config.yaml
n_layer: 12
d_model: 128
n_experts: 32
experts_per_token: 2
d_expert: 96
d_shared_expert: 0
activation: "swiglu"
moe_layers: [1, 2, 3, 4, 5, 6, 7, 8, 9, 10, 11]
router_score: "sigmoid"
normalize_top_k: false
routed_scale: 1.41
balance_loss: 0.000598
balance_bias: true
init_std_router: 0.00644
lr_router: 0.000515
vocab_size: 16384
norm: "rmsnorm"
norm_eps: 1e-05
tie_embeddings: false
optimizer: "soap_variant"
lr: 0.00537
beta1: 0.95
beta2: 0.98
batch_tokens: [32768, 65536, 98304]
seq_len: 256
train_tokens: 598300000
steps: 9416
dataset: "wikipedia_en"
Below are experts of layer 9 (counted from 0) of a mixture-of-experts language model. Rows are named router (the router's row for the expert), gate (a neuron's input weights, with its number), up (a neuron's input weights, with its number) and show model dimensions 0-127. Each number is 500 + 50 x the weight over its row's rms, rounded and kept within 0 to 999. Numbers have three digits each.
After each expert's rows: "gets" lists some tokens that make up at least twice as much of what it gets as of all text. This comes from a sample of Wikipedia text that the model never trained on. Tokens count by the router's weight.

# expert 24
router:494449518433537442504405502475550553484544493565550491579512558472430471530420514533573524529516554603529580476497586532589461524486505484585433476513480547491459459516496512479499544509472520542528584490551537403511488574493552552413559470571524469533480473529540504415476572455461435537479503544503582546412524482533477567580548433579388567394570525520476590503532517474394497585526
gate0:522535606532507549390492556530528513594464443609424489520475462434447421453464568558513539467545395447548543388464497493487450581479446484549520456481506467547527520449513464637490503549504470486378549532535491551532527466460498428451525515513559521473419497479464525495450505528471450471488533576479512485439432474439499465495468537563425628497478426591500460577500459433470569538472
up0:466583426418523433575434548458523460501556504563443495495577480431442402519462571563445453628520488546488450459565531587518506494547525488566495472454533524520479468567533454534476483515414522427507477632431521467498460497558446483502517514601577458544488508513600408526419479414473518544496459510564462450394541447469476527514548480482463542475481452449572489566526484470436533570444
gate1:489539463526607459489517442550509535471602511500432526497547479482488512481548516501527410548471578574589484466543497453603483518464582396588485418410547526506583555515483565421420439402453555489473560469499430507588583490461483570462509541494477570461466534441491470467483575450454525595442490469477517546467522545535462507437543395476505528518489434519407418499532468544453447516450
up1:508547566542498467511571440603484446461501594478519496460456454399415492597498448553447552527499520500539511470462564456581407486541522506541462390471432499494534495490433507390536563459527468528422577525438537562578521511518445477462514454514471480478531572456519469521445481459414449403610524482536462485471457496405424489459586430553527417493414521519490542556449514431465475515441
gets: " the", " The", " a", " his", "The", "s"

# expert 17
router:462511496411501480509457477459562469507412479561489456583467509461502493567399490556553561433579502538482516587447589477516515560446472354507606474376519473546540549516476472488536547563528463574448578562532548512463436545514490523496575477481532584525545465471577515531526574386518536544524520560459492522506584403533526448526564469495479537488568556545418457524561545505450478517559
gate0:481498478526431523469518480508584461532527475542471459575507424595488493418488412624524539614441499464601426583450587509546627496529577493462543452422489492450464470500410476474465560510409502547465468530519519511585475476448543580524557448479556479513441437550469598552503512504417490521514531583478521525552526433446460453458524484507453501475407521541490499581523513458568477451565
up0:422492438588444561499500515561499520494410414443537543436629546480533547443465466352467403552598450527519503443464501514486505474500443475485439522586459571470536542455563482504557467507541430438496520565506547493512545541555563516490511494416600563459579484498488463516479473469587499428519523463530468495543379459587449535483586540442471478524455461535509391512482502487534514563512
gate1:602536496466474436558567470519452539583483489509474510497561464484496470623508480539476470415467485545487529519457550547520506469404421389504546460366509532544477543498431475515544517504519461502491548564590500457488380483592425514468505416413573549522485457495410524493533472383503506508560434507555470528516502472473560426549538490418447432502569469468457485539599514516558556570550
up1:404422497557504478465480426558412521502558537501459483518553600545497465469448538493450542549517520533540628604511480413580412536527546479492524575588493456504524463392617502470488410475530514486496454491482482568448492471439478477610558560526496476494397492501412457550507486566472486541533499527498510545588520454537454509504434498487490490599457516523511519501385547411444434472546
gets: "-", " un", " re", " \"", " inter", " ex"

# expert 14
router:518426509434526425507472530574507568488487518548510541466411506396465477526474548505550479538476456541506538467410548585566514521498425456463481524445579554536573507476520486495396502545491579473542574422584498371529518465580495506491507496514515519622403488518529579517559552455490503548451549511430446532436519481595522558570583480523515492503553447556415497491514529444440430609561
gate0:494515451481493531417593506622481484429537546483535522481523437499466498455455546562603546488504485450529480454502595501475550531573474480573483546453578408570572461527531382443529563512577508556517584492497453429415524459605491596552502483450524519538391510516576485498584509486506437496396507529503417456482456520526519509566499438532569468469460487483432490593441548441480451507466
up0:429466446495509575525532523439489477508547500480556442465441414512527486425457387475484516484523484495548616550470475439550487513487504531520470507489403501490523410440456419444545530487473377547517439460606486490502516520480511562501524465505578399456527513522521509492552523444489481474584595509462549431499433530478516360566507525590565522516443432515604478511428618583465463521462
gate1:457506565420522468502492495549384441511511532481460455458491512498484484552498576548524551520591503563462543470508487629461489530517599470563543579539525592484542550529487495465480503427478462392518590480513600452492504403547448451582559523511478531476547544452493526446499456445483375463483594513444417470452497495495535484578476515402528478533392544496381454417451499480493516546476
up1:422485440475533474502551500540478451533466503480452514453456558473513611468481518498432509524511485569525483579472535570539426513499504512567448515520573558357489532467475547531526515481471491522475390427499465495511597470448454571404457508421488466443555515503457485587626407493462450475523330442553458510520536543561407509489578489548475462425473562453494547531412546490490512494542
gets: " a", ",", " =", "),", "==", " is"

# expert 18
router:403514528472515511515438510545587575486428474503454481580452545479542518506456494470459521461554494522525499552412569531531438487446435396579562511422525566496522494475474538589524495554540471594552578528542503506474567442431541511474519452530533512576452546501497447463559567453451482527543578571564557496363516509612559540454529529529401509500514532503393622500559526467425494492469
gate0:504504501382522468524454403534434571469420420479481502515414492617549517451389495509477481470479426511495610476483501448487500494549535434602544546461542497463555542488408471589480498540525464408575440569568443553492562412504450509519557470528567610461427511503494513546481510437554516542496480494511526454449415539540510474526448468500521442505553518558451609538561526465433467428490
up0:471469463503454466537501612457454474463479544419457591533609500460520495567477498449546482484504482512488537540479450514449494453480531474569515608426514519480498597534500466476468425521481446456445533504517495500481510556522501505390432490515422477553534550369459463514534458416435541446483579445562447508602616537519544618585539606466452492502460445417527462484480522460609501484512
gate1:488428575545544566476444570449452562432503495466413473514544499555461431503408574571379544502547545469441424464481429594537461541391464436514503492450518417513592430485487486550461570481433413526512573480550454520536471523599469529610517524493516466495495439451499461510444558480507570523527503563472505520511415474526502579562510507555478424498492460486414514403519512558533547449455
up1:486389525604487478470520533432442506525437459398475484475513569543456519524495495526541527520439531507490425378531548534436452490393479450482494466487486515462629556429580555557550539521525473539550553401518501513530470509488520495517511513479462558440463490350464574491473534478447517469475481551411517493566508429519590459553606500562443460558531504467544551545628486521554464462478
gets: "|", " |", "-", " No", " W", " L"

# expert 10
router:421440523444468513478505468500485540515517447602579588489478530399481392560477502559555486527534517488485517476453585629516483572527450453595507507543463556483531534473511555488465490505504510591395520446544442446485487561459507504515538443512623562493462484442571561488539521405512540532510571623446497578474514458494414493503545474495377601507527481473429552546557482468496546529481
gate0:467489498434524555449559444588527424527470542551537532526472548493503489357509542463503563577580544518520451506475559483535491506574502469514487563557590556496496514432519519378468452577531455489487415526567501507594560522436484528563534504443447562430547490406530557443463502428439436515476547460515494452392549491476498427515431524422493582529498542475416469462490503440512539473636
up0:460503475455535557546469503507540516476565464541580479436479538542594463499502504448463466472402504508519509523400443482609447526451468486509515557548494529562545593489485612460479576564450491460521453511512566513504494608579565431566539534436525554448505598520467433484428511428472497503430414604501576553522503450436441540570550470486495489567402468494473445502507438446569476432416
gate1:413522544538522511498549523518415624521587558562488533479483550500532487562514549507504543530664459566471428524477449469429502552459543497450539501488501540451541420372442515478519520439370495582411502494502474544545420551486437463448538488424459598439527487529564469441431457473525535552500519643465495504486512461513458515451482484536398561496512459489457522479536502453465537481537
up1:501513455565501505510478504530446685530492506551510585505527491457456505462533604596452527580592472604499459493454508434493497527498463472464562541513479521380531440477549610490459436517516509512459538644476501509532453467480513490456584557524565579474409515532486461495516526485513580467484548487538480501534468499426459513471540501565394537447381550459575501538516533518573434516491
gets: ",", " the", " in", " of", " County", " North"

# expert 29
router:512385524450452433492390570527534529510392394565483596474529590462431451516425470495575476477463510483498480460488565479544512510464510504528498547465452481585511506358524548603539521545441588574529617525478553471443458547527496512507591544487509557518480566515529515494632595468501498501451532554471541608465484540495475505495480458539473568407531485452481503526538489508464460531518
gate0:435542485523438501401440596504516475503517432527485548444509529421484598511518404556484494513482470525490457400509520542416580489485540500572432554420457446590498434509480494579395478517459493498482540472560618461404525464477504427510506464444496562474606544517515454456482552409428454528480533600531506577570522480482556441484552493557487473513481523558535451501558511449435520592424
up0:490538469417482479472533428552486506512490533494537520587447405524439490517445490426471478526442566564413460524558492453501514495517441564440502538524469518507540468433383430387463551505555530470508404484502454432483539497577504430576505466516523410459437546588513486481486560607527505516561482530496505464414526485512459498539541593519432564463620536426567425500548459585595457521454
gate1:456508521462475493515474508531537420508444519519516501485518550517545464467468600471459533546433520490518506555356524490569567491528517504473500580488533478495475564474495461556564537456469567589545501562482607466412531424533502583485505456516557518491486480436470499455482659542524460540450473451428430577488516576532514412423525492512447532473643449518475524394480626554466560524546
up1:573590420485571456561505485579535476558490546452453502571559503510402475465454404643466519441532536495529585459465579509437456538545474495558491442487450394470472445547469518537486459490434499456518566442539486513567479418596499508595439567538536560439494489515549453499463485375475544487508493485554513516497468451499529599463405509545508548536482483503585544533514474436543606508500
gets: " to", " of", " with", " for", " and", " by"

# expert 25
router:497469589526481414473537453520478527500546382501486535538479518350476469530451547506450524477445550533551521517506557592557392493451441480527514533494433584469551478466504545503486510569538538524511527449463446412435483505488546489522532544588562472526446547471578563461581541501482555579544468502552577523475563409600484525511592479526492629437527542438412476489580547446448459507512
gate0:602423539597510454469556442587506554489557456583541492541588552452552452437548551501492414494451533555569487512462474550460530542608495525549521491481378523510545474551494491532482420514538462480408450520389531559473463518535433501524570494574425518463526596528595547472473507496444478491448535540518490534516554477514578475534525485454505563457379471456385438515505496489431427507524
up0:485552393489571459514436564389513498525541507417394476420432459571513525508542539521469546411443511507441564468492509462524445498537537549471501524403525593596542485594509469451516530464550563552572568525522507524563532475496520529429395544510607443559516428444477518415447542440548469483499510453458478532439419527483555600453503457490507484539558484532544558506447579459554554513525
gate1:498534552504459473527463479439456509536467473483481539487438423429547580469528548453530483571509476476575522502485514537498409450544493558497418542529490471417538527440439493454533549501615493560485562446564508471478527429528411417602527503404475522603440541460529552506528471539484500500464512505668596453538574544456487489511586470458499493499584607423430513547503477469432409486464
up1:460523487524550531484467467501520509474452525531409510525490477521436490615500540463442551488459473425461468504529600515482556397455511473513482397469568541528461664460554435519545486518509455505575575456474404426524466577530445458418555611478430437442556448507501549515501521562522464459459469525417661511507517501471421480576504448520440535458463499498516503479461490559512526582548
gets: " ", " |", "|", ":", " on", " in"

# expert 31
router:493421484489483508550454572487548560588476503566484551496377490466511372539439483593489536480544530544471502495462533593531449457465416446563503514511485552471523472483528471569540598539474548569485526491558502492435511493493534523419630472496488544625449514554488580554482561516449472551433515543553552549428491419562450497484520527534443613465487486502408503558577458485514395483472
gate0:482516539566525512500509566488448436495502530508592428547522512616431528511425581486509531398435532562576487423524488468518547481530492506489533536458536550484550458560521505462483482537533550584537402549571455504485499542425461534462503416529522427540492473452511454520425477560324522492523552549476454527472539486561419559510523532486491491491400493492356483480601500591514569493580
up0:539464540512543549429554453456513507533546520473402601478557469481580478562464386461447547532544456520577398519487496612502600519576536531501478468546490518543472524457416494484463510497526472491472463436512440529503450432449509468458518423540485571482569489491515493500557405387476503560511432542665541412544468527499584450431563582531515537438506551564471497511460528462553513534496
gate1:498461563364446606644427415494505519482415529526544535511548533425446461490527494633526516521528565429539480502518561519508482464499445488495433516527445499432559500450532530476561501505507408442423515428475400528430435497456445495457581458525473486486570541562485604398523534574508448442555594533570471465422483531533501505475498501569474473510518482469506515482550422489496458462498
up1:486540535558485432477558475507534462532526368483482467521433584511559507474387557453493524574473441551565481460505388459553517484388574507492472462567598454547515540448494418528540494495507515497615496565521466511479557465555532436549401496436551610495481458505469461550447453476548550527485415628473549568570465569509446457501609462498464465476488502516473473507489548504540489561539
gets: " |", ";", "|", ")", ");", " ="

# expert 2
router:420367528469458455500432537493448442454469508520592501525468525468469488574443437506556503421560520500492563512473526601456495514489542441469440499448400515533463470480527523498491489527363558507493501562547538488484481443542579505447556367516569522504517581444448611411502515461497526578533413463510540525447517471444416502511568490514526493481552467496415558503590479435489494472626
gate0:438515469424447481555437507506556563485526508457543558548513479525530549450452541477557552465482474429552526359506499402452501449471467462500423483556462455565582545487419450549464528540552520517524443609531481503550504373521436498503558482496430576491499441574448527559500522596444584428473479537457510476451539494553482633537512512517528516439513523585432470501453497555400554491584
up0:437450516448536549479453385571571519519554472434516540505584432618570505407501483374408442564419548497495516450508456501550478598549434445545448509477523442539456452516461440518463553510605567479533430581508485475535516560499489483508548570479480544530459468534431468529490451526511437567467495510459433485579487483520473557426466453521567515403414524540455471594463500497495458464547
gate1:438469560488541551547417507497487517565484484506466533479515557510471478580432569567466583472378566443555539446498548484559427442527449493496507540457467508587483443476448530540547446515510489468521476583494472512584511515382548571485506482620450534500534458451475578438477420525465479494413521419447561581421562581396492469557502511501550529441497510565454485417519498447548565587540
up1:458578517465608471476576525559526550416532446579501491485416510563544517568483406426563452471575510473452468521419585457430514552460559500513454544517542563508495585523518442494473520480468504474468539508542501472495408494582490515516466448363524471549475528551462533432476441532507542489582455568485332461577446365537489468442489499550562509514499509471552509462473464497576498541508
gets: "\n", ".", "==", "===", " \"", ")."

# expert 19
router:507440550517482393545519481498526502468557517517494530443496496506429461588428522505530528493560557462507551521517570477543496501538451385450574582524392547498475498481494555509529607470432523529457520467585526431474517519516491502533487496558524505546528534513621600389580624473480477556426518535490604586385512423572493504464465512550497503413527498447443540487493556455406524542525
gate0:490387541521584493494535518549571478443485537576427598506518473481478474454476511509455522519488491458527646538467507594463476512528616467493508481462533475462520499455570495501462510529528546452507472598602468417447632487570551489534495487439538490555531525501484514411532539514482430547361509505473534462439449514547624488495457543437534533474519436529470445432558479456426453593458
up0:540518511490567506636484592454457492439593478484520403484523495507617450461530502536421471519478473500495554523428531565537421479491395437499486494475582495456500459507451458503486502540535563622514438501536433526536355617484424451536579553556505440508404475476584582509503433539547522426487490476447521588546529533456458477505445515484492493530490485462505497491387485533483521445502
gate1:565511581517546451500500552471435475528491539480491615528516529563555567522510520636530498497503484516493567496440510399449422561546473410428429548499451556474413575498544543444521569542494580501491420506569569503559458554516523407456482474522529479441546546466584554454529574448514442517443530550525481513497542456474430479519332508485513484519478548531402546523526523471397514470551
up1:445484383529502541487525573425485416520444554474489525474422509469550493511443547536484549501481398500517446481499522391434509546459487612650562521548466481411577554489566481502408487584453487410546509523518469505523502549512463456534512471381552475566430514515447501533525444494579440538474475482407588492429553588534541489438536582498510466497475491453497464571502442428523522477507
gets: " ", "–", " (", " $", "^{", " £"

# expert 13
router:439467548440532465414447504462569596450498379554526496602451507494506492487424547464512523494527465498514477520487472561449436498436425366610580476490516502480535449435478488577500509557531490525517594513459490482496443496466449630521474506496505525521528447528575550484546604497477503539454616589564579608459500422508413472502570507506504485480549508482394523497462532441461462511495
gate0:464501556467499461417503516462528553515458498597453492558482547580465447492517545527518447385561519551530515485484492455504419540524534481578482473568518436491551525481459459478475442508547410469490511450468461477507477504441503516506489497472507547392437471528512565577551517438560550456336532560567551532604424418505416417526489528554573419464504497535403502589434557585503570447504
up0:471475493480462572422414467489501573531451576537446526455495444427443498483545450529503532433524454467452502407463471525512496493538530491456628475496448478437486463548559505510434502510510511563500537383433513477508523485490501497494606585535505446519464457397547454480622478484451391558477510522445476478478420462557562438485592474449542491598444549578604445466544546589474456562468
gate1:453544549483479561527462491460477540488553450496434499480520523528451550552490453445494539588469551480466457519563459489385424513428495428600538434601521516456598473442476432526468485516561458565456533497556578440429429472508481552530530492516480505437576501502563483469521491468477456499478513561622558457557449494541606487564526539551543478420455565391389494471464426532460602460536
up1:541458526402429632550612464572508491478551498466460493478456495559451495490491408474479528526486501479453481524535523566446463451534374442515555487515497488443587463444514527545443475500445475463562531386580499405441483457512573476525432482495468549471507519587499567453529465529557535543567441501631515520547480559545581530521513435524462552512607441467521476433521559427463528509426
gets: " (", "–", "-", "/", ";", ":"

# expert 16
router:496415511410482461570441461561470458566504395505478483530437565415505468562418421560573428498474531537542539459497527556545472540428483495555496567459449589508541519509521572585442627503476553549522570556439451423468509450469503539461530487494471552482458488465514518559609551432527530548505515460534590586450580385519474536508532522459440496411512485447463514468522551431455438494486
gate0:537512446511472566582449510467452486589578507448497382560471484441473519519481563489525457445480578488556503484449514565478579533487486486464552524483437510488485497542515510524494509478511483458518639508496499428508553380565426525476488456349576417555467574486460479533587513448522455497417517576549503556491549557524440468504461485424524427422511384488425553411581516502484445501539
up0:506527583457502425511612514553454507526494409445479538464539500486615512473412590524469446486506491425564504529556458546517502489430562467497536541456473495595545428384451419469473540479470555509527525524501531538651480471483467402462491543465553377536546515482487539470510469576548547549564534517461511548497568565426432482489508453565524550507452545580462511519469498460466570422413
gate1:507506551411502573561448513542437519532516414454449447463532534436445544549520443406404505479496590584458454507632541487501466456522480465565555522452536585488449432488436656421477540564414530509589534485485489480546487424504418513458464561524536519457478437537467445467524502444451549569526590466458556498543453507512455519492457510433465499552460464513425617522501479497467488540531
up1:505563469460503569481603476521419517457513379481480512500481518527560481470498531522534478520554613491538529534534492459458516441474424469433544566401561603555468568566498488519450374547537555553490536571552507446485433520439521510461570443547544488533553528491472548539491510593468584491430487573508443487588570560451597484510437485510552585550539475492452430448488400568471535462485
gets: " in", " of", " on", " as", " for", " to"

# expert 28
router:505472448495580395549481471521487512511442402528505554447487563455455471523469418545465477479496526596518549473424515569558540502508399507541588478494468569548484462457485522520485523567495542522483600552554502394459474473523527514459549401496513518577548553553504576446554561463559482560511523553574482574473493386519413522566460493551413563435577461484462543502594465410465493487593
gate0:465514384448442464499455574431413489450498505444556564450528560463491483416572486529508511411530515586500466594386530502503496509464506421449506478518521497509515532519418436558505544541442491510648524482435604490511462517618484483556466491565570486471498552556446549530518494474507534440458451486538526600459447547481521530521508469483450482485491448560479626525465411383469513543549
up0:496437547465447535540441475508473446494485550571440503574545556524537489561412450485559587423545436470454468531532448496489529589591516464439465485471475571492469560396476569485512481581511478445471488487494538504539479621521466556496513537548515504599426596500477554436531568515512547452553598516514479394561381509445556581522504468431465486591586474524482457558588516463498524538508
gate1:453523481406560546515535566552535473443489433441448535433536557453512527571550517480487492476559485523485550531455618521454528474513455502498484572488460484508548446446466686585525406504512427475554601487493636443486483442545404488559526512466481500599540538544492549543494522496491527517529485517541546432468559423506488546489530459522503642497518555465513522457626512522537551507466
up1:456435402414474417464523565437450470483575485532460427518469499520516466452460490584449438590454593446480437468520477513480542526444499520553542475566489530536513491471576457461518488442503571485558461519465434550603452518507489505433425391494439436449458458435529504489428495520503547529510447516499578616432518440520448451497482494563526404503661475473508505575526496497442412493549
gets: " and", " was", " is", " he", " were", " He"

# expert 26
router:359408468495497467412473490507496522510520383494452515467454456431461445585506505560550469404513510530486548463404565496514497452522484389492560523473445495495475604435473574509490466538489504555546521492516483377500463521458568463431522507552525530582445438574486589431535503487483493504522525538516569553435520454479489472496460407541496472402502538490429531473551557401475469636509
gate0:412524464566503537411508525503495480558484572556527478478499464545425405517498462464548456483474464581493409390503593577473351468489557474459581489407509490522578501470526532562495527531498527542541541416534523499553506471484532474484544614473465455549456505454517542449556479567453527503494518517569680522437495437485556562497446491455451500485470532543507520503385524569523419484495
up0:349510491490555481502598460536434482520489499580491489500526480500463501493611468442498460537509482542452460518523609586516431451456531494550552486485513498531513477528473492570470634537532440540532522411542498462424479489497478443509556540504501506546401457549598556477551506545504466541478487500561592475481518402416558469403456489547485464432429457438593458520559474486422378501439
gate1:425525496385517445484472495500545459472522489501496535508504553474515491540539538596431564483447529550454538557446523508441513405576559460468494539482421452553386516562517439396554509629449536476493493472488558568486484488441438458547452513534563449462521593579450467353481449479500476514463465528538473580459413513402489501488477438496584582448530474470459441589500488508493477582517
up1:543446503469469448541522477502542520492543451536505428483453503408414467467530528428580373571481472394442451467402461518509553568475496546480495533526534464467519504528471489508504499479476535502517492487530641582479501582502484483496393441461441477525574547390587505529466442569452526533566529616420464454548500501624468432508445454473460453537543500594477492529443483570478540527567
gets: "1", "2", " ", "9", "3", " '"

# expert 5
router:477455540367534419524422540463503514493565456588549511534460526520488469573469507523508473401569449574432557510498540533517440595538434450535554532499424538496509514481486463512460476508480496468436541467462438475479464477562561599471551374584502497555525558554508517444534581514509498505501607525455503569378542499546404549538540381568473528439484539517441517519545487509491413523429
gate0:440474473458594601424430501476534482387510451590554455485487464504503451465514488541466440476449506467431554545467591521466442478488423455449498528427582557547637561499527434450436541469510498403425524534399449454571483490479554508529440467509483507623477506465514513458528448474522563515510565510467508450416575451529518498525466469471529458571484492511462543517571500530572504507354
up0:627558549429535439493460498552492453589504440514487462484452561504564522562523388517516460413489520534550599579518464507519542466486563505547592552443520451572444524546414574445429450532517548538531534491480542542498462454503565491520553536489576493465471492417500374458611533509437465489496365565512557466491440485468571502511453496481526546472560494522599473450460489449485469525578
gate1:534511483569465519533439499444527441547548457467504492498514473477538503428411450439477553553523506518396572498444485437577524467535444472421459578418474442500470433470535440543525499508440593511484529504538521482560543449523523463484573456541474514420481407510563532361457522545431466503506525539551627471372479510504519537580445441490443473439429509605484531429564461597483488495440
up1:574545430451553506497550494527499491494615527430402493403489571547514534572526446473481479504471455566563475560544473541440521588580444501519507589553533587457484538485514539608524534489493459466389534474407545473542467453470446540565465438561504586503382477463589496535459554503371493483490432534521503456499466396470533491506519490443535510458466518440470482463592462519585530499476
gets: "'", " \"", "s", "-", " (", " his"

# expert 23
router:499454469495573444503438512545459481497440464520527511483448493411470497612417492499502523500492521488520520469362561480533434421462502372503522490452421562558452535466456536581558531536427486549522522520534477331556522458533524613454539485500480505581497512451458461453548553493446474463474510509526516605410488407508387504518488409528481513435452555534443523514533590476460487554479
gate0:491492454510611478520487463521509484551534552453491510426393550487575478414446465405550419475500525537460449487446513471499476448426588487428447449487486532478459559442404530518531464491509456508436471489491504391571495474520473468582562438485516506533501488444528547432572490459491506545452539594394573618453563469451444484485602429529421499418464530447427540503591528488571497494537
up0:429499516508499516507430589513532357498449538504442470570609508547467445593442479435465476458450536467461532524499514408448484577534422481545467471555457575599522506516543417491484540527448445485526495473454450593459512545449575479418454607510560548517518521488539505545496618608544480470503527521527457499426443545485445574490549486468496402507487543514469534486483437523499593494394
gate1:596464473455539415462472507479507450485483535471524542578473540374418465565452441456472490497524512474455501499437465482450489527435596499580537445543515433552434568470506579425512469518418491453396549547478474457570593552535440587496504454470616529490537506556432487545535499426548476447517593515457539545451497418554505414437421503502509467517493538537456473519459619417473509501462
up1:587510548477494488423547409351472482487459526515488472484490447525550497463472499516458385519515449567482481547554534505545443508431408462423487481551450540516485515435480401396594426482559521506511546597519559572563531518545525539433538468455489523453452512464509503479467496494509463499546510573556546538462537506434530454575408535508554425528534495533514399676523573530512531499471
gets: "2", "1", "0", "3", "4", "5"

# expert 20
router:489432500393501428564436482524472450539557460598489531521395581528478399477455478521510488450471469549504568584446608593514460475515452496537476546429453594569452498412552532587511499603521498506472575456550510364487469556481437490459538457469484556496537541527528505467514510506474529483454560542504571564457421404511518512427573532510472501462575469557428508465452493501519465588503
gate0:503503529348496433529436449505506500545428456569525519567525513461497492551544508487420464533526512526536498526443509436646428494548487479497520469530410535468417383569486553566468504517558533548433527519460476565555490511461500410540481488568482460488540541551486461505474508486427404413562470516566557438440357432489472501448445556503477473490424547519413548495513518499476519619516
up0:501551523548470492409571529471498509511467529486495479543466559569533418495443604465561458463476505531462468559520561505434571581531439469497452504531501482487640402471572507545497544548467546509413495506555503564493539546467477407536493558412588546500502447441544488461508536532525501566523565469531587519456574496480421471500600527508428412609594544497563424469403445436493462486491
gate1:478508482538448519393553517491466473491512415497472526529577515497548531480490447548547569417510488485558576523511566509394514539529494511536498625500465495519389539416494519518519445552516485425470459509532400453415408490401401526484594401527538542488463501480588542503488523427507494611490535468522498488517526524538444450518477429494584526546467559482585460550367532438475545538440
up1:488477412521511454489519509531440505483497501455463559461606513499492472471565500518443480429578497491584516488544501584567474491520470563476442494571543551585533436504523578492374469407425439518533477511503485414499532495550549554444497425540500492544527445505515394488469446513543576510540553469402542529449475478540478665551467393539507539516457528451531498429490562459539360531548
gets: ",", " are", " were", "),", "s", "ers"

# expert 11
router:434449448471511490492487488505464550515512483518503523494462508470437431531418517516587534521463538509580489478402577509550438546504426429545524506474494524532472462405479543543440522490478518582424529471477491409508385496540532641547532483454598540529489552507507493499571599500474539535443546539578454670482452425526370477531552479499454521465522491442403575454541563549511470490500
gate0:516474482562470526505577519556478441530493491429492494460408584498463498545439585445490440443522475492489456521383546459459394543440520427528553500413545518442550506526441580500429444568519540395345592499458511535580538543523512543544466456495449530423438505457491561538601428499599569508530493485516484561509519459437511495555500472519480532473503485482415492522575539556420458440510
up0:576541468507517594530595526488429466564530492452425577438395510539517478505526571442448493406487512507509514535531562481438494487458533510523468488554505502404589556588438561535465474542524557409328550535497474527475463587491477530555427464546484502407464558504447578507524435435618506515543520494550497617475539539481530485536522490523543531474499470472470481586552467588484467463500
gate1:565489507421590519506451497450511510463483447465490442516561488401633464436480497521483465436552588494463536480431525554434484508527554385495478520434428457492482472535474538447560563475490491538411485450478452458443399459508450585544614487522568522549469443475516533500481474519529601525467542388512404466482483509445510491465505461604521480473481497569462450422623571494479530421481
up1:472461506508405589519668427448521570491476451603575544501481573559468540514506511509567499512447492497495543558568563542506538459568520560529585448604488460453479485524498457550443480519428549544486451457440455501469535533512492478498482610469577533539530533569400477528537436522595516551529612530528547516452487558481501515535571502562395502437546530467544486493388448517470541506517
gets: "0", "5", "6", "8", "7", "4"

# expert 8
router:385443545436480413500488523540520507524465491585454575538470498419471492515507531534496495478481585499558601507495583560563487563498461459544457598533481504524585475452453486555434464519535551542408470544545511479435435518468533505474616439607533476554513547520528479439584488389432480558508590546518517640511485475525498533503516496524499566467539452526460516565555611432492511561560
gate0:494535531549471483570540497534529504502613498556614549539501641464443510561428459502447540444527413478542538564449482564492472553642523507468535582499577446554466488483492498518537485477433554414515451549435417501455485486574499479504447490520479499564500508499516516466487471387444434486497506577627428560497459451471579455512526525494459502404562423480405536577522517473531503535478
up0:478489430540372436474446591593507542437530511537511497500476479489544476518507465517502494525450431541501436515511544489482506494504408555588563492500461453498523503532456498528501508478498412437473488543529577428350598436606444565523487468535611533527482651552468487500511469409461496522591506468551451556533537586532571471560493453541493495422494556546513465548504496524460451558588
gate1:449524533521477494505418479502426510519425439519470487590465522504467573521600470539385568439464483476490441471478427445544529464451511511480428566370524506465556391450448443517397590535537426568435543460526441477547499526491463507552526496559569547478546566556461395477511455445492454467541511583485532518473403469458515472534580550539498523512529466417504526475396553477413519552507
up1:505466494484528544511459483492453518601518502499422464556513451453538465575526527389502460604473515459504540512529527564393508454501491495526504519571525483544489519483484429486535552489610414547559547432456523421517478411503480537470540441411526505414433464521517520418557544484462556548600429461532471441532406571535519553526461566501541462454505561447522473431557498523636633514555
gets: "-", " |", " of", ":", ",", " by"

# expert 22
router:441379544495540518571422558566498488495477500582515590550502569432430446540419531509534532460562476515515542496478538525562466495449445490480551422458446522574576508446493490531448492480430572501533604504545512444503507456506471551524517491513475493592412464525542545424504532447485478544454540652455498580412558416606477531520599478564532566498519527450453513515568495536421498564506
gate0:453509530617463469421484525527496464467446518478458373563479463508549524498564478550493534525525454482463572443485541572537466595496553581418547543523471556524500543447548532448419586505456535403465491510525539462531407486449472540433471510430553484478497443481607491496569503460461435472504567584576536503548521568446528498468661495542521584475550546414489513558543527548480487588489
up0:597564446537414578507446570562546496477426551520456524502540456489488498448500408429486454518528555553461490525579500559608431501503468493482445504511449427550466553519545494557615566471496494469505430520474403505469544443475561444437540559479499472555501445506522419560560487401553449412473493482529536498544402476452468509531432459441417538492474515620481537479485475547447411595484
gate1:540476572597599472552376538555423465507508534536458552531554572495494462513443535525634467491482522430445610462541597521522442532541425408502440475437483518535525489531545413487465515573461527480535499519459549529527482438591493536523492524585520480487493542511476568432472578510520493513436523478526554470483521464552531554626557550606504520523586612520535484484533480498489504573569
up1:646530463522458479554476511523514551469547504574421547462525548463509465460427569456529490523595515580510485546441378474490446454540458498459457513508460507591567478370539571438499543547448565466492464387528481543482524533549498551427434455497486573428430519500512465449512475442531608541425423471494419514545563538588464528543532493560573558471484516486541505459509571495511443433513
gets: " a", " the", " an", " first", " The", " one"